Experts of a small language model: width 384, a shared expert of 128 neurons.
Below are experts of layer 12 (counted from 0) of a mixture-of-experts language model. Rows are named gate (a neuron's input weights, with its number), up (a neuron's input weights, with its number) and show model dimensions 192-239. Each number is 50 + 10 x the weight over its row's rms, rounded and kept within 0 to 99.
Before each expert's rows: a language model's description of what the expert responds to; "mostly gets" lists some tokens that are sent to it at least half of the time. This comes from a sample of Wikipedia text that the model never trained on.

# expert 59
Statistical table punctuation. Bars, percent signs, brackets and line breaks in demographic and numeric tables, such as /km^{, % had, ) is water.
mostly gets: "/km^{", " ft)", "/sq mi)", "% had", " km^{", "%"
gate0:63 49 51 63 59 45 58 62 45 70 54 50 59 35 60 44 37 49 56 68 62 39 65 50 55 47 36 42 49 46 53 44 58 51 58 52 38 46 39 44 35 65 57 54 59 53 42 50
up0:57 57 46 48 26 70 54 42 54 38 54 43 52 54 57 33 52 38 44 21 56 55 48 68 59 50 52 44 53 61 47 61 68 37 52 58 68 47 49 46 65 41 45 49 55 56 45 52
gate1:57 38 48 56 65 52 52 39 35 49 60 73 54 44 57 44 38 38 55 57 41 57 67 43 59 40 53 60 45 61 53 43 39 42 67 52 58 52 58 46 53 45 53 64 40 49 58 39
up1:54 56 53 65 44 50 61 49 41 29 48 57 60 60 59 39 56 54 47 56 51 41 66 63 33 68 59 38 58 47 50 43 52 52 37 60 57 50 49 49 67 62 53 55 37 50 38 55
gate2:48 63 54 51 44 48 56 47 39 50 49 57 61 41 55 37 61 53 50 43 74 54 46 26 45 43 52 52 58 44 45 57 53 60 59 55 24 50 60 54 61 43 62 48 37 43 57 60
up2:64 49 60 37 46 38 47 53 45 42 64 46 68 47 63 50 43 45 55 65 65 46 85 36 38 53 46 38 50 55 45 60 52 58 52 42 55 63 57 60 35 63 39 51 59 49 59 41

# expert 49
Infobox line breaks. Line breaks and section headers in infoboxes, like Personal information, Scientific classification, Senior career, often after the last field value.
mostly gets: "Scientific classification", "Personal information", "- Kingdom: Animalia", "Personal details", "Senior career*", "- Years: Team /"
gate1:53 58 63 59 43 51 69 51 46 60 48 77 64 45 56 43 47 63 54 39 67 50 59 34 62 54 41 36 31 52 42 58 32 49 51 35 48 63 48 51 57 52 60 57 56 55 67 62
up1:52 55 74 45 52 45 47 60 60 53 79 53 42 40 40 46 46 47 58 66 52 58 40 53 58 60 44 53 58 41 41 55 51 45 50 64 49 56 62 56 45 70 45 61 29 30 54 53
gate2:64 58 52 54 42 53 57 37 54 50 62 38 73 53 68 63 45 48 50 45 63 38 49 55 47 42 54 40 53 59 44 37 51 47 35 20 42 49 45 43 49 50 55 64 39 67 47 56
up2:61 58 46 50 50 50 42 68 64 57 39 39 75 39 43 55 60 46 54 63 44 41 41 48 52 47 40 52 56 58 58 42 53 47 47 48 55 46 54 45 42 66 63 54 81 77 54 58
gate3:28 55 59 47 64 59 35 42 65 62 52 45 69 60 59 56 58 44 49 68 29 44 23 59 51 55 55 57 55 40 59 49 53 44 31 45 50 49 47 63 56 54 46 55 44 46 25 45
up3:57 57 39 56 40 55 59 50 38 50 39 62 45 57 48 62 51 53 59 52 50 48 31 55 50 49 36 54 59 63 45 65 62 45 52 37 54 51 47 45 45 39 30 42 47 52 60 41

# expert 30
Table headers and section breaks. Blank lines and table header cells in election results, squad lists and infoboxes, such as "| Party", "Candidate | Votes", "% |", "Player |".
mostly gets: "| Party", "Scientific classification", "andidate | Votes |", " | Notes |", " % |", "Senior career*"
gate1:45 41 25 45 43 54 40 45 47 50 32 48 49 52 51 44 41 64 52 42 64 38 60 62 58 60 34 47 70 54 36 54 35 87 58 52 54 45 40 41 45 71 49 43 42 47 37 62
up1:50 62 58 52 66 78 54 32 52 59 51 48 55 59 60 61 53 31 57 38 37 36 48 49 43 58 41 64 56 50 40 57 64 58 36 51 64 49 54 56 48 44 49 64 37 49 55 59
gate2:51 46 34 53 62 36 56 44 54 48 54 55 40 65 48 55 41 61 53 61 59 53 35 51 32 52 61 54 65 42 59 56 71 48 45 60 64 37 50 58 44 64 52 57 37 43 52 54
up2:73 48 55 51 60 45 68 60 67 41 73 61 53 44 62 54 31 26 46 65 40 44 47 52 41 51 46 45 57 52 48 55 54 39 57 47 55 59 56 52 42 61 57 42 57 58 43 55
gate3:42 50 52 46 53 68 34 48 46 38 75 33 51 36 47 47 51 50 41 72 53 59 49 35 31 66 67 39 50 52 50 56 36 53 48 70 50 50 56 44 35 53 44 43 48 44 68 45
up3:21 47 56 56 49 57 39 65 52 33 77 59 45 46 57 47 33 40 42 57 42 61 53 45 56 45 44 47 65 40 47 44 35 55 40 55 53 55 52 56 42 44 43 48 31 41 28 42

# expert 62
Proper name parts. Capitalized name pieces after the or of the, such as River, National, American, Jefferson, channel names, railway lines and institutions.
mostly gets: " of the C", " of the B", " the C", " of the S", " the B", " The P"
gate1:41 52 34 53 37 40 44 56 69 60 62 59 34 51 61 58 46 60 53 39 56 65 35 47 58 37 45 54 43 51 45 29 46 49 59 41 71 66 55 50 63 54 61 52 58 58 38 71
up1:49 60 43 53 42 46 41 50 49 30 42 46 48 33 47 47 45 46 48 65 67 33 43 42 68 59 34 42 66 47 63 40 42 44 47 76 41 46 46 32 69 35 34 50 49 60 60 52
gate2:50 54 39 39 39 50 48 31 32 62 41 60 51 36 39 49 52 23 49 58 55 39 41 55 60 46 45 53 53 52 64 45 50 53 47 61 56 50 65 51 47 45 60 56 34 65 49 42
up2:61 43 47 42 49 65 45 54 46 52 47 50 56 60 55 48 55 58 47 39 44 53 57 38 56 42 59 58 42 34 35 44 56 50 31 40 51 47 54 42 41 53 50 56 62 54 44 79
gate3:41 71 36 45 44 44 55 34 52 61 59 45 55 39 47 61 45 46 55 65 23 72 54 26 36 43 50 42 49 60 39 51 54 47 66 54 47 36 45 35 42 61 55 66 52 49 67 40
up3:54 43 55 46 74 41 58 64 68 57 39 47 51 45 42 46 54 36 54 39 51 49 71 59 55 47 32 55 44 66 64 50 55 56 52 57 41 59 51 57 69 43 43 38 62 67 61 65

# expert 12
Table and number separators. Pipes, dashes, line breaks and degree or minute marks between numbers in statistics tables, date ranges and coordinates, e.g. 1906–1907, 41°38′.
mostly gets: "′", "| November ", "°", "', ", " kg (", " on September "
gate0:55 56 44 54 37 48 45 62 55 31 51 63 37 65 58 50 43 52 59 37 47 47 44 56 34 64 45 37 29 69 33 38 47 56 51 44 51 62 46 32 40 47 59 70 56 55 55 64
up0:65 56 53 42 46 60 57 51 43 47 49 46 49 52 59 55 58 48 52 48 46 61 39 37 37 51 53 50 36 62 51 45 45 53 53 55 50 53 53 29 35 59 60 89 38 55 47 67
gate1:52 56 51 60 47 82 43 37 38 50 49 49 49 53 53 41 56 52 53 56 54 51 48 48 38 51 60 39 43 67 54 65 30 38 51 71 44 45 42 70 33 59 56 65 65 57 44 62
up1:35 46 56 58 46 54 45 53 61 50 44 37 48 38 67 43 31 45 49 51 48 32 57 43 68 50 47 32 29 32 43 27 51 70 45 48 36 53 43 45 66 40 46 37 40 54 49 31
gate2:54 35 52 57 52 57 57 57 51 53 55 47 65 46 45 45 58 34 54 33 60 60 51 51 47 49 61 65 43 53 56 59 73 58 51 51 50 43 41 57 56 53 42 40 41 50 58 48
up2:48 54 54 46 47 25 51 42 43 39 56 62 49 52 35 49 33 51 53 37 60 55 60 22 42 60 31 38 60 53 30 54 50 44 57 52 45 59 55 50 54 59 49 61 46 50 59 42

# expert 23
Title openings. Words starting titles of shows, songs, albums and episodes, often The or a first letter after a quote or table bar, such as The, "W.
mostly gets: " | \"The", "\" (featuring", " Never", " | Episode: \"", " | \"", " | \"I"
gate1:43 56 56 63 51 61 62 50 50 36 47 48 45 44 57 46 52 31 54 51 45 38 55 54 40 41 42 43 30 53 36 45 55 51 43 23 56 52 48 56 51 62 49 55 54 36 64 61
up1:57 58 60 37 64 49 56 63 77 30 46 31 55 72 56 63 51 54 50 58 46 59 48 64 59 42 58 54 54 40 46 49 54 31 57 32 38 43 43 32 66 35 48 49 61 64 30 47
gate2:44 50 58 35 49 41 49 51 51 39 43 29 38 66 53 48 56 44 54 49 46 36 45 52 35 33 59 56 58 50 46 56 49 49 37 55 43 72 45 40 53 42 51 57 55 50 44 50
up2:49 52 56 59 41 38 56 40 45 30 39 49 37 39 58 66 49 44 51 32 56 55 44 51 34 33 52 53 41 62 68 47 47 39 37 47 38 57 58 39 52 40 41 34 55 53 59 55
gate3:49 40 48 37 56 52 39 55 43 41 42 56 69 34 48 68 49 46 54 68 39 57 38 57 40 57 55 52 61 58 50 53 55 63 42 49 52 51 62 60 56 48 54 44 58 59 60 45
up3:60 70 54 62 54 47 54 49 40 49 48 37 42 41 40 38 47 41 56 58 50 78 51 68 42 53 37 53 39 49 53 58 36 48 42 36 45 61 57 32 49 59 56 57 61 40 48 48

# expert 7
Sentence openers and year digits. Sentence-opening connectives like However, Meanwhile, In addition, and the last digits of years after In the 1 or 20, like 014, 960.
mostly gets: " However", " In this", " Meanwhile", " In addition", " Therefore", " As a result"
gate1:55 57 56 71 54 41 58 54 44 39 73 41 71 60 39 32 18 55 47 48 51 55 37 47 54 44 59 40 47 42 49 45 39 55 43 30 51 52 53 71 27 42 57 58 60 58 42 71
up1:64 53 63 69 59 46 60 52 40 55 58 52 68 56 34 33 38 55 52 53 40 54 44 50 27 40 69 41 49 44 60 49 47 41 40 38 52 48 43 66 37 33 44 60 48 48 52 60
gate2:47 48 33 38 38 52 50 56 38 60 40 54 41 50 54 32 67 43 51 62 55 49 40 48 60 67 35 59 55 52 45 33 55 37 61 59 46 51 67 64 49 54 44 50 52 46 57 44
up2:29 54 50 40 50 48 56 43 46 47 44 53 52 56 42 38 52 62 52 59 43 43 27 51 51 53 45 34 43 52 37 41 74 55 59 33 43 54 55 38 55 50 54 46 58 63 29 60
gate3:41 46 43 65 56 51 50 40 60 47 42 62 58 18 66 29 39 41 47 65 50 34 52 59 42 49 51 38 59 47 57 64 56 58 50 69 45 37 41 61 56 44 60 57 42 61 56 50
up3:61 55 37 70 60 55 49 28 44 52 63 65 71 40 45 50 43 50 50 59 45 45 55 47 49 55 47 60 61 49 52 39 46 56 47 45 47 43 61 44 42 44 53 52 55 43 54 33

# expert 32
Abstract and event nouns. Head nouns after the, his or 's in narrative, such as victory, threat, agreement, season, role, capture.
mostly gets: " threat", " intersection", " victory", " agreement", " scene", " actions"
gate1:41 37 37 47 30 43 55 60 48 44 52 71 58 61 52 49 32 34 59 53 63 46 61 54 33 51 46 50 44 48 65 43 59 53 46 39 64 56 57 57 48 53 50 38 54 48 68 67
up1:66 52 54 40 58 35 36 42 64 50 56 58 34 49 36 39 35 42 52 39 55 55 47 77 52 49 46 46 41 59 55 42 74 47 50 57 46 52 57 39 61 46 48 55 50 44 55 41
gate2:50 53 66 49 56 27 59 56 45 66 51 55 58 74 31 47 69 58 49 36 51 35 49 39 55 56 60 23 22 51 43 62 60 71 47 41 45 46 49 49 54 34 55 60 55 60 41 33
up2:51 46 33 57 49 66 43 45 52 33 59 45 39 28 70 54 30 53 44 58 50 63 47 61 45 58 43 66 67 53 43 37 58 36 57 63 49 51 53 54 55 64 52 35 50 51 50 40
gate3:60 29 63 54 62 63 52 56 56 55 45 42 45 64 65 61 59 51 54 52 57 55 35 46 45 55 58 29 54 49 49 59 60 52 71 40 47 62 50 63 52 48 64 69 57 54 58 46
up3:53 38 53 39 54 41 54 60 57 48 61 58 47 55 43 57 47 59 53 45 52 51 41 40 50 52 46 42 30 57 63 48 64 42 47 56 48 60 53 54 52 57 43 53 55 27 59 50

# expert 17
Acronym capital letters. Capital-letter pieces inside acronyms, chemical key codes and abbreviations, often after an opening parenthesis, such as (A in (AOC), OR, MP.
mostly gets: " MP", " US ", "SP", " FM", " $\\", "SD"
gate1:52 46 51 37 30 36 50 54 38 62 46 79 54 63 40 48 49 41 54 43 36 46 54 52 46 43 43 54 45 48 36 47 63 42 53 42 37 45 52 35 61 59 50 59 53 48 42 63
up1:65 62 51 42 49 52 53 44 62 58 47 50 40 66 68 46 51 43 43 44 55 42 58 67 51 28 50 27 53 34 41 49 51 45 57 50 65 37 42 41 48 45 31 62 50 56 35 37
gate2:57 57 35 54 50 22 26 45 56 51 48 43 51 46 60 56 55 53 51 68 32 52 56 42 64 47 45 55 41 42 42 47 69 69 37 37 37 42 47 63 51 49 54 46 49 38 48 45
up2:46 51 44 35 46 43 55 48 56 33 38 29 58 51 60 50 62 57 50 30 48 34 46 50 40 57 53 53 41 57 49 51 37 51 45 51 32 48 39 36 50 59 56 44 54 57 51 50
gate3:53 40 31 55 39 36 41 39 28 50 35 47 35 58 51 45 50 56 56 49 61 62 31 55 39 53 48 49 50 60 61 51 43 56 40 46 48 53 42 33 58 64 58 44 60 42 56 64
up3:43 36 41 55 39 51 57 41 44 62 48 39 44 36 32 60 50 56 49 60 30 52 53 60 44 40 50 41 60 44 39 55 54 47 20 53 66 50 53 75 53 41 29 50 42 57 50 63

# expert 38
Biography subject references. His, her and he in biographies, paragraph breaks and sentence ends, surnames opening paragraphs, and Personal life headings.
mostly gets: ", his", " of his", " to his", "His", " with her", "==Personal life=="
gate1:21 53 40 42 28 47 51 54 38 49 46 54 49 49 44 46 46 38 56 57 43 43 46 59 34 64 35 49 54 53 32 68 43 68 56 31 64 35 38 43 43 55 50 64 45 44 61 58
up1:42 52 57 64 41 38 37 59 45 52 61 59 61 37 69 41 52 43 48 31 34 53 44 55 41 49 48 38 47 37 28 64 31 47 53 51 71 57 35 60 42 64 44 58 40 54 52 50
gate2:41 45 51 60 42 43 51 62 60 54 64 50 36 52 43 49 66 50 56 39 46 39 49 44 55 50 26 69 50 65 67 31 64 54 51 45 69 51 50 52 59 56 44 44 85 47 73 49
up2:50 47 37 59 46 38 52 81 59 42 53 37 27 53 60 53 48 62 49 41 42 50 48 35 62 57 53 48 50 58 62 29 67 47 52 60 57 50 36 56 51 46 33 41 56 38 51 43
gate3:48 57 63 54 55 28 33 60 47 29 62 49 58 52 41 45 45 32 49 49 45 37 48 40 46 56 53 29 46 68 58 63 55 70 57 40 53 48 47 50 53 62 38 49 60 56 56 44
up3:43 48 55 35 73 50 39 53 51 42 46 44 48 61 40 44 43 38 44 44 30 61 36 87 57 75 49 48 59 64 54 65 64 46 69 55 49 61 38 55 56 58 46 60 59 64 56 46

# expert 41
Awards and honours. Award, Awards, Best, Medal, of the Year and nearby words in award lists, decoration lists and accolade tables.
mostly gets: " Award", " Awards", " of the Year", " awards", "| Best", " Medal"
gate0:67 38 48 50 41 52 39 54 50 58 31 48 60 44 47 36 46 49 53 56 42 33 49 40 44 55 50 60 55 54 50 46 40 55 51 58 50 47 52 66 31 38 54 61 43 44 33 47
up0:51 48 40 40 53 55 63 53 51 53 47 51 48 53 62 62 45 43 46 28 54 68 42 28 41 41 57 44 47 58 43 58 66 30 53 33 58 24 47 55 68 62 54 38 68 40 38 68
gate1:46 61 58 59 61 50 78 51 50 33 58 53 63 48 57 54 68 54 51 64 58 57 52 35 54 52 61 66 44 39 53 52 58 65 54 45 46 34 60 56 44 47 46 52 52 47 60 54
up1:36 48 55 36 53 45 52 37 40 33 42 61 51 56 57 67 49 51 55 37 47 42 45 41 69 48 52 29 34 54 41 55 42 30 66 52 59 64 42 44 43 61 56 55 42 48 60 43
gate2:48 54 35 37 48 48 55 58 34 31 49 60 60 44 48 55 42 34 54 48 55 47 52 50 45 48 62 46 54 52 55 54 49 42 49 62 49 52 41 30 53 48 48 57 56 56 59 55
up2:30 42 54 41 49 62 53 37 37 48 67 56 42 43 50 60 42 63 47 35 52 66 49 54 36 53 42 45 46 47 57 56 46 64 49 36 38 46 45 46 67 48 48 48 35 52 54 38

# expert 11
Organization name heads. Head nouns and final word pieces of institution and company names, such as University, Records, Studios, Productions, Theatre, Biosciences.
mostly gets: " Productions", " Studios", " Records", " Pictures", " Gallery", " Foundation"
gate0:39 65 46 45 66 47 37 58 43 64 57 48 54 66 57 27 59 31 51 49 28 63 32 53 43 63 52 56 42 53 77 38 68 45 42 52 23 47 42 55 34 39 34 59 33 49 58 40
up0:52 55 52 55 53 55 66 52 48 66 43 61 49 51 51 66 47 43 50 72 36 71 39 51 50 65 30 52 47 67 49 49 73 47 46 44 40 53 46 62 38 46 50 49 47 38 70 35
gate1:53 59 45 46 46 72 41 63 49 46 40 46 44 62 41 38 59 59 48 41 36 65 51 60 48 41 61 53 54 45 38 42 52 52 31 23 49 39 50 38 38 60 69 54 41 56 54 38
up1:55 68 62 40 44 54 59 39 61 51 32 43 41 62 54 29 55 54 51 61 59 56 47 78 44 60 38 62 61 29 43 56 48 48 37 47 54 58 57 55 54 45 64 54 51 48 54 69
gate2:44 56 58 52 46 46 59 50 68 45 52 63 55 47 52 25 50 45 43 61 42 48 40 47 58 60 41 31 43 53 55 36 50 64 39 64 57 54 42 45 45 50 57 59 70 43 57 49
up2:71 55 64 69 56 59 60 74 55 30 58 53 47 33 42 39 38 46 52 60 46 55 60 40 62 51 51 73 51 57 67 15 60 41 44 54 64 47 53 53 60 53 60 54 48 45 49 53

# expert 13
Names after prepositions. Proper-name pieces and place phrases after in, of the, by, such as River, Army, in the United States, and split surnames or places like Emer, Rit.
mostly gets: " JP", " in the country", " p.", " Sloven", " in New", " in the US"
gate0:49 55 38 42 35 39 44 51 52 52 57 65 35 57 48 35 41 48 64 66 73 42 44 47 50 54 55 56 40 58 37 44 66 46 50 34 58 55 50 52 47 44 35 78 52 47 58 48
up0:59 48 52 50 54 52 58 45 51 35 40 52 48 71 61 27 48 61 53 33 60 64 64 50 42 48 49 53 58 39 61 53 55 43 71 49 27 39 52 61 44 40 65 48 43 54 44 58
gate1:43 47 58 50 64 48 32 50 61 68 39 45 43 62 36 54 42 41 59 41 24 53 45 62 73 53 37 55 49 53 52 49 47 40 47 43 49 45 43 49 28 61 70 51 62 36 67 54
up1:38 42 48 47 44 63 49 47 49 52 37 30 61 55 52 57 51 55 48 35 50 29 48 40 72 53 62 52 46 66 34 56 46 53 35 40 43 70 47 48 55 63 39 37 65 54 51 54
gate2:50 45 59 52 31 45 44 34 51 27 68 65 47 51 40 39 25 66 46 42 40 29 46 49 37 43 56 40 58 67 52 38 35 59 45 60 65 50 49 18 51 37 73 46 52 54 47 65
up2:45 52 46 48 30 50 72 48 42 38 67 63 27 53 35 61 38 57 49 50 37 44 48 67 42 58 50 55 62 27 51 69 54 37 53 36 45 47 53 40 46 55 61 45 66 54 52 45

# expert 58
Book and work titles. Words within titles of books, articles and poems, mainly in bibliographies and work lists, such as The, Life, History, Atlas.
mostly gets: " | \"The", " | \"C", " Life", " | \"A", "in'", " History"
gate1:51 50 54 60 54 34 39 67 40 66 55 73 55 61 43 47 56 58 55 47 69 50 49 42 61 54 49 36 65 48 63 62 28 59 51 38 43 32 60 55 48 52 50 63 49 51 58 47
up1:54 43 43 51 59 52 57 50 46 50 50 51 47 41 49 50 46 58 51 54 51 48 45 31 64 39 33 49 62 35 38 34 63 30 55 44 40 37 44 47 66 56 55 46 41 62 49 51
gate2:60 44 55 78 65 59 54 48 46 42 51 63 49 42 52 52 45 56 50 43 59 60 42 45 53 45 47 59 49 56 42 31 44 78 44 66 71 55 25 63 44 57 37 46 65 63 42 54
up2:46 44 45 37 31 54 47 51 64 53 34 49 50 31 44 59 49 32 55 48 60 30 49 44 46 46 46 65 51 65 56 50 66 56 49 42 39 49 67 53 46 37 47 44 42 38 62 45
gate3:35 39 47 50 55 63 56 66 48 41 45 34 66 54 50 28 38 68 52 54 41 49 32 52 53 51 52 57 18 56 54 45 55 50 61 48 43 50 49 52 32 34 71 62 48 48 52 92
up3:51 45 35 43 68 42 67 47 26 45 50 61 66 59 39 48 32 45 50 27 52 54 54 71 53 45 71 56 43 56 50 46 63 49 57 49 43 54 38 56 58 45 64 52 50 42 36 44

# expert 16
Organization and league names. Words inside names of sports leagues, clubs, national bodies and institutions, such as National, UEFA, Pan American, Senior Cup.
mostly gets: " National", " UEFA", " Curling", " of the National", " joined the", " Constable"
gate0:36 68 57 39 41 62 55 65 50 71 55 27 57 51 70 64 55 53 46 61 45 54 25 60 54 59 57 72 59 53 54 32 53 62 40 49 53 57 45 52 47 75 37 52 46 50 56 45
up0:42 58 43 60 51 39 47 45 61 54 46 36 49 43 39 39 47 38 50 61 81 39 49 34 43 44 62 51 69 45 37 56 49 52 25 49 55 50 47 58 48 41 42 30 42 42 65 57
gate1:43 66 54 51 45 38 51 45 53 50 44 51 54 37 50 47 53 42 54 48 41 27 47 43 47 62 46 45 37 48 39 49 60 53 47 46 31 55 41 37 34 49 52 56 52 56 49 40
up1:47 32 44 55 56 52 52 54 29 37 51 44 53 47 26 38 43 52 51 34 48 63 55 49 45 64 68 41 66 56 53 35 19 52 58 42 50 53 54 48 68 47 26 38 50 27 56 58
gate2:47 53 37 54 29 52 65 58 54 45 55 55 50 39 48 62 45 42 56 58 45 44 51 68 49 64 44 51 58 48 36 52 34 41 48 52 47 41 52 59 57 69 52 47 43 43 57 57
up2:51 46 53 66 57 37 38 39 58 36 45 65 59 43 38 52 35 45 56 46 58 50 55 65 46 74 46 70 36 51 51 48 44 51 56 56 69 67 49 58 38 43 36 45 62 55 54 58

# expert 21
Taxonomy and sports tables. Species-article pieces (is a species of, "- Family:", authority parentheses, common-name words like snout moth), plus sports-table separators and closing parentheses.
mostly gets: " / (", "----", " ●", "Species of", "idae.", " is a species of"
gate0:68 35 53 49 59 32 71 56 48 41 42 58 55 46 54 37 59 43 56 39 44 66 50 73 31 40 38 50 49 65 53 57 59 60 58 44 55 49 54 54 48 46 58 56 61 32 46 37
up0:47 69 46 76 48 62 45 33 65 47 47 45 43 53 49 46 63 51 52 45 47 43 56 45 40 49 65 57 51 38 46 47 56 54 47 63 54 73 41 45 51 67 55 32 51 46 40 57
gate1:61 54 63 47 54 46 24 51 54 51 55 58 46 28 58 53 61 65 52 38 50 60 53 52 19 39 59 55 46 48 47 48 58 85 61 38 46 58 53 45 47 58 54 42 40 48 53 42
up1:44 47 34 51 39 61 64 69 53 49 46 36 56 58 42 51 32 53 53 37 42 37 40 52 60 60 42 47 57 65 52 48 32 27 65 47 53 61 46 72 52 40 48 58 56 45 63 59
gate2:47 61 56 58 42 41 53 43 49 48 36 51 47 60 53 51 51 45 49 42 43 52 49 36 56 48 51 38 46 51 70 62 61 67 57 64 47 43 59 32 65 36 47 55 69 49 41 46
up2:52 29 75 53 49 56 38 53 61 63 44 44 60 53 39 65 37 34 54 54 50 44 62 57 61 46 54 37 62 45 54 50 38 61 43 49 56 52 50 55 44 51 44 60 51 68 59 48

# expert 36
Sentence and list-number ends. Full stops closing sentences or track numbers like "4." in song lists, plus paragraph breaks and section headings that follow.
mostly gets: "idae.", " roof.", " | \"", " Records.", "i.", " album."
gate1:60 42 51 66 56 48 50 56 39 45 42 61 59 39 63 47 69 54 48 39 53 59 54 62 57 66 46 56 50 50 55 45 60 55 57 48 51 53 59 51 44 33 66 73 49 39 64 49
up1:52 63 53 44 59 43 33 41 67 53 55 59 36 47 54 55 55 41 50 61 52 58 43 54 44 58 52 51 52 65 36 60 48 48 51 38 51 67 62 50 27 44 56 32 41 46 52 59
gate2:45 56 55 51 42 54 41 41 58 42 54 47 68 61 41 46 60 45 49 59 56 62 61 41 53 51 37 56 48 53 38 53 47 39 48 52 74 65 46 38 66 38 41 55 53 42 72 54
up2:37 49 51 64 62 57 49 34 40 74 43 52 58 47 39 27 63 55 55 54 47 41 43 58 47 58 38 36 54 54 48 41 35 46 44 46 51 44 54 56 49 55 73 48 38 63 54 50
gate3:60 43 47 39 54 43 50 57 39 39 37 41 49 65 45 44 53 53 45 47 72 71 30 44 50 37 61 29 46 50 33 52 46 69 70 47 55 53 53 41 49 43 44 57 42 52 55 62
up3:51 68 39 63 38 38 34 51 49 62 46 53 73 50 45 61 43 49 47 37 46 50 60 46 69 67 38 51 22 56 60 43 24 44 46 42 50 58 58 49 65 52 56 49 51 35 66 48

# expert 50
Music release context. Words about songs, albums and films and their chart placings, such as album, single, released, music video, chart numbers.
mostly gets: " The film", " album", " The album", " song", " The song", " EP"
gate0:39 59 44 63 54 60 62 53 61 38 62 55 54 55 60 40 57 37 54 63 41 48 48 54 52 45 60 54 60 51 45 60 63 56 41 53 44 64 47 45 41 49 49 55 49 52 39 64
up0:60 55 51 46 43 39 48 43 55 59 46 58 36 36 57 66 34 54 54 34 53 39 45 56 30 58 47 37 51 42 62 64 51 83 73 52 55 39 46 40 37 57 47 44 53 46 67 57
gate1:67 49 68 60 33 46 56 51 61 47 65 68 60 57 62 48 56 43 55 47 52 46 61 75 53 44 45 40 49 61 48 78 51 60 58 39 47 66 42 47 33 67 55 55 39 49 45 56
up1:34 53 48 50 53 53 49 61 47 56 43 40 33 41 53 57 33 49 46 31 39 75 50 51 60 51 47 47 41 47 55 28 47 47 50 66 51 35 69 43 50 48 47 43 58 52 52 66
gate2:55 45 60 58 51 53 61 40 48 51 55 61 50 45 45 58 59 45 58 66 52 49 56 53 60 45 44 54 33 44 48 34 56 37 50 39 45 66 47 55 58 38 50 60 35 53 50 67
up2:58 46 61 46 57 36 48 44 37 51 66 49 45 58 37 62 56 46 45 41 59 52 54 61 69 48 45 33 35 43 48 40 42 44 38 47 44 67 46 58 53 32 49 60 54 46 72 60